config = dict(
    n_layer=9,
    router_score='softmax',
    init_std_router=0.0343,
    lr_router=0.000998,
    n_head=4,
    positions='rope',
    rope_base=10000.0,
    lr_mult_qkv=0.4,
    warmup_steps=213,
    batch_tokens=65536,
    seq_len=256,
)
Below are experts of layer 2 (counted from 0) of a mixture-of-experts language model. Rows are named router (the router's row for the expert), gate (a neuron's input weights, with its number), up (a neuron's input weights, with its number), down (a neuron's output weights, with its number) and show model dimensions 0-127. Each number is 500 + 40 x the weight over its row's rms, rounded and kept within 0 to 999. Numbers have three digits each.
After each expert's rows: "comes after" lists some tokens at least twice as common just before its tokens as in all text. This comes from a sample of Wikipedia text that the model never trained on. Tokens count by the router's weight.

# expert 125
router:454569551407548524521476536530483460474544454562469447499519467454432553495488526547482443457497486510548517505440547495566486431487539501571537533533519528462524479482484540491458534479516536517496491477566497478521481502503454546486497515489473516539526548525461495477518414579452538483547441447459571561466476575502452439547487514408563535561476551489448565501526534480553465467484
gate0:495487540510547534487469542577528457493435506518529497521476522442431504486513505475546454480478490490521501565437530495514477548513480488469538545532517555547503508442507504373504499512465475558476450558533492524456500443519504479506561491445567585517543561581436499440451500515483481563512526549526454474518431528436414485509497603501525522475535576504538448506525551493528447541530
up0:508477491449459545461465510578436506542496394504474399535443467429481472574440472491521517473469457493494577456487512516509524469501547494496478502533522463590492504420535500506484555505473479521525482435516507528547542508547487495514507482473524536457476471487470493538468540538489528511471516547610468555508485652493519480469513497538494500396520514492450530468482450570497472512477
down0:426481525493482496521481522486524506548504460490421555524494519464464456566514512511509538520488469521458421495527519522478540472406462499428452480444519480499546457470451599516463504532471576550449493536488413552474492489489498472501532509527502536492533596519508441477460489484467499451524475541467437454558532515504570427543543546468557552561434479525527441506459558554498510537429
comes after: " |", "|", " 1", " 2", "na", "lu"

# expert 111
router:500534553457540509524485561562496489491549484532466439482528458454474511512444548556482456429472436549536537502449508495520484432497510505536513546527475521475522392487442506444482518455467539523487498491557477444547471459472452525531465553506524514527546573577436447493503470530437566455540459476443503550478492536481480449520453497485583560527490539496462536456517508467605450486434
gate0:462467511502437474555561521497510465444460438485491528489425520454481555495429473479593501572480559478450524485563476511521470510474488523479510523498538541500490538509483473431522524523471492482534508628457525497478520472532408519437486523417514504525497492556525555554439412430461499512520447528455439489533496570486478400525479490513541545483498486426472497497525513461539477445483
up0:502472523481483502459560525486563483504418460478495512498420508493443504566456483518504511554433470451469508416485461499540487551544464512522547517466532450469555508476486488541510532508424569439515536596533503470550498479493437503476390510492554539493498517434528548491506494498440533493480509580438519517580521491492511437472443506452563582475508484448550534444540501485562446522492
down0:466427531488470512549526462533453472509470506526497453496520543483518565479509486463498430521507482486502538437452503497510540542516553536472487524435435547516491515506520555507592539505461441464543490588599473483450487487563521489451576461445546493489439458542561548509506514471479510515527513467419486481444537568549553532460483540435590515516468485475520491487527451408493584511503
comes after: " one", " of", " number", " List", " a", " part"

# expert 43
router:474578563439528510511450478556476460444550482535463481467508436473460544522475562521468452464461486503555499524453574466562464458476510539584550515520488496486544491450459541498504554493494542533492466493570469453508475496489492583509487510532515573526511543521508497504586462548423525461534501481468538522490470528454441398544450502424530552507483546480478550502567535482539436453445
gate0:452516521451515505419522470564499471484504470519450415472518421557481524584520481516459437430515419537510526508455515442548511458490477514566486530455531494528474468518502540486447537504483523529505471450567470457553468486438498535462469525534527426509509513477521482470539477613486524438518460515483530540509513566440494501526439548493539611490491531555516562469539518430514560472486
up0:493510608518556490512486549421453529488526552498520550523515551475419522436465541503485561549527539525507526537504477528487493514560476498401532508508408511456524476500516497478528523491514502497464470594436513488389499516571450487533572517429524554514501492537459474519434480428537515524466462497489512496490428488557557473515499518531494446537454475442466471469426493529508438502446
down0:509558462496556504492413523523449527431484473504525473486482514490537461502524471451575548517499481540438603562506489492446508495523474452473533568482553505454545419472549505476494491525543532433511474462505484499465453485415547494508479526463462450412520531467408526474521480487532487537489469443403558519467528531493476516508449523412466457504504475517523509511495471421555461590490
comes after: " |", "|", " —", " announced", " Nominated", " –"

# expert 46
router:500543553437514501535422521554495463431543505593438497492550427478482558535430534494463482446473452539531510499443537480531472465507513532585545526542470520469512431481448535451447573485505531568515464491546444458504488441435511534510518517503506569538494555508484494462525489510461531483506453490501533538485444533485485449570487537424547528492450535454479536461543559442530424478474
gate0:499565508492570545516542559498527418591517425441531484452441541486479495493464507484466509561420566467591498549406507496537496509489462505508474523487438387489461397565494478468541508513459470531498469513508498533487479406436492509543472526469438537535514540540493529495507490503451542499477510505527473487530471517488520561510546503489515519457500552491453460428520465486582516543494
up0:439470579570481530462506472466457475451489589502443452523501555440523476463509492466496566518609531518564526543557499551519511527449478488532482523493498529542515496463502523531512588485442425562525487539487496462500441476444476457480540450450536543504482450511541539488519541519438466540545441532468505516441500516521578497500460567452467516423532525511511552509508510512449588493441
down0:503422492529484517503539498516504489528419483431509428527539453521501454466562436496478456533474462543499525469459559499524528512484432535553477501418437442517532414452497479523499487492534463527552530506464495366509559496534539500495497460540508581525507388466445457508502460519503552510483487558526474473481380498467541474494555503571517514530478485517468497456480471500503444509459
comes after: "|", " |", " Nominated", " res", ";", " Awards"

# expert 113
router:488566486482560504475416568559498477477566465522463456464542494456449504546476521545459465448484465523524480561456547431526463471474492524521560565543520511435557476428453537481487534427466506517472504506538469461546489487471492557526506493501506552539519558530473502445564456533450557474554501452458529567462469512498499466596491516505538578506433549462471542499523508440524485420454
gate0:489484485484574484467434559449398534511520507513512492445490494422507507510470457493495516442546494464519480522543516483469488407481487525499507640447474485497495525506557556430545480515425532531520475401469425401556548535435485474508555516451467498460536489480470405526532484456483522514486477511506487522561481489518500496427487525458522447519449475536485473497451500479505520512435
up0:480463486473553508524495487537430507503525516490530513516483510478548499504465486580535496571544525479492529548593551521490443425463481474540477530486540453494408523541492570476494513517524596482537508404536497444571509519479492492532602569466424491522531549530467518546549494471502482481518474546517473533531520512499485463419431467438522385565521521498510500543429510510496486543493
down0:498438546499437493521449457533482541531457536485507434534486447476495381561514464546542467516500480438469468509536506556512480553537563494502444475484589505521454526494465472504487488417552486507453525440497475486546563464499524515418542426552508453502537470490473415490520432542505460476476501541502523459464521470471467516463564420522484514483514503519558418465547446563511512440471
comes after: " of", " in", " to", " on", " with", ","